From a checkpoint of a small mixture-of-experts model trained on Wikipedia: 406M tokens.
Below are experts of layer 8 (counted from 0) of a mixture-of-experts language model. Rows are named router (the router's row for the expert), down (a neuron's output weights, with its number) and show model dimensions 336-447. Each number is 500 + 25 x the weight over its row's rms, rounded and kept within 0 to 999. Numbers have three digits each.
After each expert's rows: "comes before" lists some tokens at least twice as common just after its tokens as in all text. This comes from a sample of Wikipedia text that the model never trained on. Tokens count by the router's weight.

# expert 6
router:535459522505512521553486526509442467511507484533496511493474465479511506490472488520516489521522504460510477552509502497492513493523508469506474501474491503504490466453514468511480487495496543486491498492505504547494493489577531502463503525473491498502482492451528504495483469527508491479493496475488461515473499495511545481542556476462
down0:466468493498525504491468561512457468480493466500505480484481478498500515535472485525482506501523479498508508485490495475493510524512504562504461459478483488499517524531537503467491474537500493521499559511500493509517517525554514517502514509459532501495494451481499442497514488448469490515493584531525518496480546469508482507453550473507
down1:476517494521559484499495489516542475491494497486494499464496508443469514470487507479492497498463470497483510504471522484508513483484508560509499468512468452497492477505541486481519529466513514481481483506540460467500472526502546498490495559516557515508521478502515467471491507531492501526522478475495557499563500517496485510525488519483
comes before: "| ", "|", "of ", "to ", "in ", "was "

# expert 0
router:500481465453517471531484513491502523524519482453541486510500490535532499460484519483514468532511515464493536505469517521485523496521508489512496543484482526504493496505503531490493480529475509529481505513512487477502515470547536492473519529443456561506532530517477485475528531486487485495501508486535488479461498489521473509470488521487
down0:476501491502489465489496461502535502516479526504487485536512519459528505494562483499497483491498490443554506488534461520522484515509500518516460527483516482513518511527526499475506478479492523502517505518534490496486437504505553491492475501499437505494486490490465491497531496504479455520472480502540503518523510488468508470508501491548
down1:492553541502532475501485472498517508477500491515511500517459499517483507495458494521488513472487472489496512492486561569501508459456464486477491470507514502503515492488504493480566516502533492497458508532484493536518513525511497491506508480512531478486503500497494533511545493473512513520479519510531486483470473508504544521512478530532
comes before: "- ", "\n", "\n\n", "| ", "The ", "In "

# expert 11
router:506513522484517498468479513484508522516464510520508497501512492541508496447490479480492497473499501513540509460477553495445501483509471482464500530542554555478505501494492510488488521427558501488483512515473510520515509512509502491485508512499530503505492496514499489528510490494511470535450465499443518451523508549418457501485471503509
down0:477506491509493477494515510530511496521472531489513510528510514440464511461541509484516504491439501503514478490486491509487487509502496513499480517494463469511480551500497509505526513496528455525525497443504471526532482496476509516513474518468501491509485524468489484503528496497509506467526505483526531546452475446503524519566468514500
down1:467502482539498532499531487527507473497517529484486507500512486498457507472456518486477554486485471512509498482480515524508482483490529470508500495499516511502507490515498502538516500569463499522506509518480507502503528464497474509475450502516478520475518492547476510519508496516483526492515524463534497493500508444461510493523505468507
comes before: "0 ", "0", "1", "2", "1 ", "3"

# expert 3
router:475484507511547496550513496515545468510512529495490529510480490486562503507523487465542486473479537490524463452501461472508525509487502516476525555498497547530519526517489522486456485488517528554527513476514488503566478482520516479557513506532511520462512493454477521497513491499482493516484510511506480565510480504508459499490530550509
down0:497532497491486500468516493491491473522487511544509474584534510536492483512457521544482481475498471504513524511497496465540478511526538528504498505498481465498521492489497504520500487521519484469465512515448441498521518511512485495500501469511538542495482441497504499534500516488508486474496462510540538491495474468472497465449493504478
down1:466526455471474503525485442436530514487501481518482501534495508496524505521529530486479488530462538520429463535483557504516514491527508517483483509496477500483490508485491523524476479537494505524494507488479505499501472534499487505525490506521522491478496522533470498481508502508503500542528541547513502495508468498532507539512490472507
comes before: "the ", "201", "200", "199", "202", "198"

# expert 2
router:511497522522452507458480521552535522473512504531511494509494510493489484538474527530507536502506505518497516484529498519522475504464486490499500488465561482480534479544505543507509542484534520474463492501467569490510504495484482504532502501511514453515497484481484470548504521482509503503478491505531519476523493499516527506554492493511
down0:466466494508459531512499510545467459543512520506517516503492518541542519529488509487525468490516513479484531519546501490487553510526494515491549511497505482468549566506513485504486527488536492485522491545516536490506548486515484531476490521515485498515504505535533477528521535461557511505509492454464494540462509486499466483526510499502
down1:476540498486513499521533462438500502482463516502501468454481492503514470467481510511519490535472551468513522510456468537498472503492470511479555501498462467469525522469506514467474471550483537501479477485480524527492507531497483493482508458482469477524500541503486507507520561469510518473525545475501510464488525529465524517495536517507
comes before: "(", "of ", "and ", "in ", "for ", "="

# expert 4
router:513549505516512495491511493482483496508495477488559480454533507556473502493491493524489480507471494516497517547491500474509476451495506476552510519533467486497486505528479577476532516489455461522468533511530479528518511511470522516502541459503507477492494511553530463488497472523523544506493485505451495544514486456507482491517467478502
down0:508521503495501508498546485525502496516490495484498499532550522509494525513499468509490505497480459527496514442499509502489480471540446499516473520505495521520482493487528534542491488491531519519528508508453523473576494553465472498476450480518497504489455489492502476484471512496555510493522486472477557469526540505522466462476514511539
down1:537472474503464497512505526484463542502482479452505460436494526497484503498477510485496478511503494500475499500551531510534475525460527519521555515462490491414499563472503508458475500547481514494519502479487455514496510508526525502445462484513482487500495494477465520526505523496485500532528492518519533509456513480479465499520504491484
comes before: ", ", "s ", "\n", "-", "'", "; "

# expert 7
router:484504444489493487502523505463467523481528477491525537513503466525467530457483475504496487520455481488451517535509478533483501506540496486530554502486491483502462527517484514503484505508483472501531525530515474525505548485475540527502513505507495467498534555528521535479497502426499546439480485513457497526499496449497520499516524480533
down0:455461501480544541479472505492525493513469526508507447494512494531502482508489506526470475503497477532445478501496499494480494489462510508496535499498487516507489501541542513489512443471515496582505537524533537503494512573522508444506500492493532500482499500488520508505497458523432466483456519498470481489489496498447511470529478487532
down1:416472509470479498456477498462479496522464536521524472490523477484508504511519501463515480533484458482488453498502508500503515463530484518515521471522550505489484520482494511518522505539526480463516485471483451556485498504500521473498503542493508566496515483518465520456514507476521508485498495507500513507480525488480492464526499503504
comes before: ", ", ". ", ".", ": ", "–", ") "